Experts of a small language model: 33.8M parameters, 10674 steps.
Below are experts of layer 4 (counted from 0) of a mixture-of-experts language model. Rows are named router (the router's row for the expert), gate (a neuron's input weights, with its number), up (a neuron's input weights, with its number) and show model dimensions 0-255. Each number is 500 + 40 x the weight over its row's rms, rounded and kept within 0 to 999. Numbers have three digits each.
After each expert's rows: a language model's description of what the expert responds to. This comes from a sample of Wikipedia text that the model never trained on.

# expert 5
router:440492440461546423414479470557541448488445482497536533500534432474464487490450503512514499444451553420470499505490467480503452506547605459443557469474548508510501496464511442508455503500431502564475547464550464492551434497494490525546569608586478545521564455521475512533460524524515488475465551507482548500494567508492524482479509565514556484510515562496474449426507466474556421442514566450557527488492513447498547531485464530494496524534425492477487502483485466573423437520544457498530483531482547501474454525525553483522556501461477474470526574590546487520466519459513506556445490555521495541553537467518536515450546532545568404500461547422526511533474468526495523512456572450505509529437550521490532525536541583469524543478496451504511454540506424477508557510458522
gate1:541470575514469510510474560513459470510522532471470482503478479499472424501467591548482491501544512481515508555503422492465477423489445503505486538436487517570503554529518499455509484460470425509498507492515480521455465636535494481609563461529483522446599492592508530534459516498500552552497542485480524526519567500464478507537430529487473473546444481472537511475436556559531484545514476511509503567477524475455529496540514561527512498439560493554494500550448495486488517461517557515529424558497415440503432497534510529469482470510454487518549540452556470499494538459475501543516545465456603483527560445537541550470521493490546426451464522483547531532497462468500473490510478501550547487514445483520474520511484536504542527502527445475606465527569500492514540372461392
up1:471525552463479518470516499497465523401498490494429476475415514465495486457447563500460518542514484508524517439471584506549531513475474448446493439472459446389427583517587561479523481472547584504480448552483517495561525491505559527502539515481395552491545535465529491461545490469503539493509453508532438500489552507464452532583547463511566503527466499444445482519528511485515541489498566520407512472444499490489480578564577488485531521547471545457491518483494552502490509509590534515538444550459496490479494514539543434545450544498545549489572458489543500530519484479438420516466494529461485447476484553523468515457531465547483484548527472422514492505499535454512520515455484549534451491481395517465495489483472491495543549466553425484554486506465505503538424546403504
It responds to: Auxiliaries like was, were and is after a subject, plus derivational suffixes such as -ism, -ist, -ologist ending names in lists.

# expert 1
router:420453483498481459453501485550527445508475453482516529495532506437488519504437512485540575409465525454456526528519512440508413542526559489512551483439562505590522535456534485492470484511412476575486534458532462472534471473496479512548570500555456511463521450527530508521545489549510451463459509527457502499516523486473576456480544499532498527499474517448389453484464437488560448548517505456495499562479486465456508514462458517429447555538497537471518505499485476569460466542532503539521431564447545435484474515513514491489513501457528471514546609528512515487467548540486521522409418519469499527502533474473523530437551564602583426513460513478481505460490515545437500472454536525465488540422552449483570527488513568495542536504435491458544493521536441543502534538474575
gate2:479452492408536509475497489529407432511443458453549486471478463498504503463526506486484575463510526512532566501526463500555471460505546544558505537458530494535548533488494508454432522486422524478512536487540477522508481435550500621469500515512559453449448464454397521592488426512481453480468494470518560477532551503494521505522466513515550504504433405454546466493469521533568536405525537497554510513561501419481457465502425463493481489448500527481500485477607466493558536472547498457483520510608452398484524501441474460515517548520541431547482489512530436455534543508492496503492480492513591523483499445551507530487534530524574526506540526548472553448495519508520560432593479503500436528471462479505519572483521468451524490465472557533519446503526494546482498502500463
up2:516525511424529587523527510486499523439417430479490514485490466419451457509589504465501494497476552489443449504503517499480420519464470484447581485453498525492516544458492479487534484488460463498569481493553533445478455503545494482464445531440506560539458578481513579502502495458542473512502493453501483527364509508500483638486501483538517478511466506537497530536518443537460463460534522603449458507507514524474486544476512522456457562560454467504443559499395479475518515458434483470481408525532529507528511497593547504492488535517541544578448453512553459529545463465472449514526479464512491514487504530527565525550553448488476577402478496432465484513500483494471471540521455497533468544487446474523534500605524505519488500516461551528486522472530501554581491476460453
It responds to: Particles and object nouns after verbs, such as took up, took office, back home, plus zero cells in hockey stat tables.

# expert 9
router:423497430452558453393480522535568508539455451502539537511540463454457417506515547514540516469416553435459500488496498526486441504538575472475517533455529500545534503482497471470451486507505452568490551524527504542499458507549531504530567582594478510479573459511453482514483537544506461497459491464534566516488585511483576466474521539519531514450524540505445485490471478463567388520496548505535526495508523456521434528451470508470565485531450481409487498482411487532452444499566498515522460567513520449503488488552610505484522460464452463443529522544570485544460467501561515536449511514516482541555517523478541518450508497516573430466467518458523472490456432533457514475433540451509498540464541465485503517527597580494476535471539483512530488526508459462455526518473503
gate0:476555494568461497466421468540491554485489486529426476454481540481480440574539483447552493579500515486465518509509530452476570565451462451448494491513486510460482502488447398489488514496485496532478487449526501497595502488548493432579568481480516478416494448459421446528546546589514538498444470630471512539545572427499520419484494502529485535533565509521473413504477526539548530442467437502534496500478470508496576511569572482534449517525458496424418479529481530475548521460466535473460492472410503491475500493498580522444468504434520489488476530510456501464515550486504461570494500560476559538524479444536532455478499536429461451522544470485443466474546527529502409517507475513467506533540511429506477429477532519502505530538452548504464506522482523508497510475463497
up0:501532474419482480434502550508516553491540464452475507504424540549512544524502406550491498508520536456521429592470439521530565501512511521500482445534444551512445572505490453479467479447531449476479579400553567446472554521465585468495481550382503506526503506440532444520462516552533480503484489564492591444434544480548547487447513521539487467590529531466472497535515516513431583551549440493495429487550526423549511453530518508500521540463482475546464455509449495463506543450479512541499543509489456514500516445480505456471504536486533501488508456476496537494512614472462498479476503499532479525507523456526523516501541519415450483542451523557511505490467479524574502531491519507548471505490522457548570572494529431540507518559433469434516495446535494529531449541525548
It responds to: Head nouns after the or his, mostly music terms such as album, title, song, debut, plus name, word, species.

# expert 12
router:430500443458537420425494493559530457487431502494553522502550450476490487477427512522526487435459546398491504497490499480508451524554595447444549460504549513510493488480510461504443488496441490570492552458541469484542419484496460533522565613563470560518548467504470492528468537511509507470478572530494561509505529502507520473468503569531560507520550554503461469432500476482557431436521570451555531477523522475479564541484453533493496529534433472475499491463496481575424449509547463481547462509458545491480460546527571487510547502459475460467495541599532504524453508453494529546450494555516486543544560468516543519455542500524565393487465558411513484533484473535493520517453579451498522536460525518500554521518543563460521567495496457512500469538514427480516540499466505
gate0:518551543493490480468412528516517518460456495503426507539478533483519464541543508503521451552466545455518528477452518491458472561543430460468480523487507474468489455487466471504495490503543462542491488427469517432615450538532477381505583526476550513476530442472478444475535535523556538474456506597494476520473541516539556451484487521509473485488498463544441473462464449528568478441466503487516513528460477482477560508556624488510447561520472499444418448480543515496520488454490509448474478449482467489505521543474567508461500519383503486463455543473491565449519581516482433544495485579454497556514465513503574445485503506441459519503488540435518460540503524558526382511482499471449480534449567487510504474474537553526558612483484565501502486504482512506437493505477470
up0:544519379450490451445530492457486580511524463503553500520473439528459425488449500453472509550487557453529469536456491525569513442497489493517491480501497551571442529495500514556536498479489510503511564450569527456505603537465540504497491554372507494512538469440505503511536494520522454520506483512454560456506516484537525471380477456527475530548471478501538527516556498566451534549536494504594427406574438453517473522523447431503468477435470487524448494567469462458494534468541461548470536538523487531469474429449512467532504520545545503516577422450548515568483497508431486534467546526511492515550452465487546525522533534470487501578512555528457552530496495503560538519507552525554499518494472465521543471540523516518504480552505465436424514433558490532524452503497533
It responds to: Content words and function words in explanatory technical prose, especially mathematics and biology, e.g. acting as, the set of, may be.

# expert 11
router:464502433435508443457497459523529475496467515535500532502541484440474502511453546507498512450479537450489508515429465484488492509517529470487549433491551519550458487509578436480478489522452537590520493444561439473500442485490533512526506542543461522506507476519519524516472524538520505435469570530510555437491557503474565508470538609529554490480519575500476497457506473504572449459526520454536511582533485431460508559492427485469473468511444528478520471490519436559460436545606470507528527514470572489427476560539519436531561484443511439434513530566552475509504506428521502545471468535510565576610547444508516500451537587512543473495498491404546467471479439559475554501448514489495503539431512504502487509503530515440500580494510483452564468493477462462472557519446474
gate1:487468545438516461467464550505504465437524504550489492502521468571443437502497535529473493573503547505533555535487438481417531476502437536531511453482509557532508548486535539477521447497502439580447529555520495492393501523509550484561455477529498464521532451510562500506534497557530575433522442507468533464432595509521561477536417556457502500476491453511570466441517503462547528501514503458490511529486497468464448448491583552456571502485523503531461511473532514538475549493462553519517429536495515389466442497494575556523505449472458440520559549476562466486549576487511462548560500442495553469459601445464552513457533525495539492480491489507521531504506432517477491488467465510582534539479502534541486519523547506501512547461514486452613512453553508506474476510440436
up1:505528527541488518457473508510540546417497548551495465478476480460460516559470487478476585517483502528542502444474547491535529461484483455481553455508385442414452526526502516529543501489539538474549486538543491473476514498513515444473487522460437498509589525496546486468527534551504448475496472543493417513438528506502519546483486466503539548523468513491478532461472507471449493435472544467423538522407529502508546511490525525496500519517471487517507550454492550482442540547444564494561436557504568480500540439529514398490473498420498520447489465482529428480477477486379459554519477457514512499499523546558491449492539565570486547486503364444526494559575548528471548529520450592582549485522465533463502464484468520514514514486512526409551509518448486516530474579491439
It responds to: Line-initial dashes in bulleted lists, table pipes, and periods or colons in infoboxes and references, such as Preceded by, ISBN, UTC.

# expert 7
router:446491446462547424410486480549537440485434479483541538510538437467458496484446505513510498442449557413468499511483468486508453496544608455440560470476547498510492509467510451504466503501428494554479551466553466494547434497492497519548558601584474552533558457520485521538456526521516489468464546513485544489498558511497526481475506570522548484498517555498468456419510459475562415440507565450552536493492508450492549533488462531487494519530434480468476505474482466569420436520550451492530484529478549503472465530524558486523562500463478475474534568593532484517461512458507508554448485547518501549549536470505537507444552539538570409497455543428522506539480459531492520511453575453502510526432554523495526517533541565459520554480488447502509458540509422475502548508458515
gate0:522553534535494485501431499550503509482442471497424510478490482463425432564485513503552486551519559467557542504456516481435489503514507469473511449519507484499436511485489429525496462516528524493494488481467475446612504501600540408531554530446478511443482506502398424500558569582542461479463443558445546494502549493523536441471484491509444508519499436495459389488457521490542522400509462432499502468492440517454534464523652484553491508523495509474444496543493524513501492440487540494518553471473501495504478475569512515464537504433525514474562500517518497434528508497556435538463478502448505519545470540517604482486525491501458478511525478395494448507506473550529443489499545490462520482454557471480558507503568526493554582475491509508472492512469501517457434538434473
up0:515490468455508442422493474416446524573528482507544484541448499512481443454477450499434498521495534487465497511495471545537532462480524459475478413465451548573483541516443509538465532502560474481528536396535509447494553497470596501530523581433513569555516517457609509490541554526528500485478531579511599465490543425536551430475468513469480519587529452518516437573503467535481548536548477426507460489563457504565463477513465435457491507507471481520411470528469471485536553493505452563487477557507480524524491442463444437537485502540560480524568439507509515464498558523449473539482567494520502486499492439544560498549511493453507458538502516494496484507482570546570523486480507533547512539499462446533535513502518529490464503590459439450494552457521491553518494535464485
It responds to: Country names and codes in sports tables (NOR, SCO, Bermuda), surname endings like -vik and -eva, plus and, also, has.

# expert 2
router:440480441460553430410490478554536440486442482485541533509529434468466492484461509506519501436457561409470501502485472477508450504545612455435559475476552503513494490467521446503461500508426501560474550458547466492545429497496504523539563606586471552523556458518482513535461525530516493472460554508484542494488559500492519484475509566527554493509517560497464452425509466477557418443505560449557532492500517451494551535487462530495489529527430486478486506479480463563419445519551461494538480521483557503482461534521553497528560503460475468469529565593542479513465520458508510556448488552516495545550534467509532511450559534541567404499461542429527493538478462520489522516453577460515504528435550528489536515530541573461515552482503454506505457530508424482498553505461528
gate0:530563501526481521481446500604502488444433485530435519505501532499421493542441482546556456534520535474474548502436513481439500525503483428438429493520490469494425496446524432548501510548539470515506467498524460453629517504540522403528590565435532533468487471493446396464519447552515534520472449514467551473500602463499545452464492510524449492496515434525493409489452482518547506436490504487569489494445477452463540489555586479516465533503474496488425472523543490484523484506576557483461549476517474494494521491507540485487471454432522485483514528463525545477516518535511429565511450520481503571540424462509552467525549507508454533487455524481437503542486482497513410486534471508469510489471530513467549439477560566543567553460462488500471507447480514513476518493409486
up0:540518451459508446455509453459456570565526457464534505501452495502455461472497499527447447526475538565539411522462513524605548481493512451550472426508484522528442571479452499539508536448512506510501535444520562475510566551476521498566506506410578605545527499458483463513510532528492503432492520602480524457442525394548575515438448516543498468576528466527517484563559483504463569563572467481519418460560457459552469532529493481467538498510476516475465479477483496488436508454518468540458551539519428538521495431469494455498457519515528515525567420458550468537455572512517501527499555536504524496445523456485528490544472482443494470532486518538464442468503513511526534493477556523525522549531461479547485519507549510498449478537459446513488576448548494436543511510469474
It responds to: Word pieces inside proper names, taxon genera and numbers, e.g. Hydrol-agus, Eucalypt-us, Township, Ward, 3,000,000.

# expert 15
router:444486442463545427415492473557539446485433482496544538506534436466464494489462510515520499437443553416474505499489480484502451508543610452442557472480547502519497493473519445510464505505431498558482554465563462495544431494492500515541567607585479552524561458521485505544460532526518484471462553510486538492495561507495523495481515565524555489506520562509470458425504462476558429444506565459554533497494512450487556531483463529490489530530436483479481503471488469566420440527551452492542479530474559503479465537524563492526557504468472471474524564601531488506463515462507514562441489554521497546552540468515538511452559536538570407502462549426526510540486470522493519517448580462508509534446551528498539516537536568468520558476499457507509464548500423476497545505460529
gate0:516535545519469511521471478529515464460474433482419549478493524515470448548514502532585452498498536443474533477472475519408481512465483496462488490480500500504470509491505419513515528531545478549497512449471475461659493533538545369560548525505517506453482460473438417510467528523513549450475492589489485524496597489471566431455510508490457485468531484506451380476503522518540474412446486468518515496479404529513569484568633483515436536516452499474431498561523530456503484499488495483496507460495477474526486505465535455471481473484551507437471495498483490468489508522560469531501459526423509512552481521523577511475492484498483549539496510480445456531506508552537437464507484485454509509486554493500560481445567553529546594544525473458498478488472518468504447494418433
up0:525531491463479418426486524487515537520519464495502487445367499522447472489475481509446518551522514495496469518457468487549483477466506507468460413534433540565453515486514515517518551498544512484524520429482535440516572550446567542538553543456480519515503531439535488550502516515495548483502542569467552481499558457548540477471453550522507528558506482499499504576546458556429501580584477483531450471585426485507496497528470473491462493459505484501441482513484477479454509465530424560413510530506430540498499446498506416517491536497593479520615444471578464547490583571477499504445593478505517499466489458546550513559508483450475477582497498501466504515498537476573503486489499531536494493524471510507508533559533467457480513601453451451504511393518498480484493504488529
It responds to: Given names starting cast or name lists (Karl, Raja), small digits in table cells, and hyphens in compounds like petroleum-based.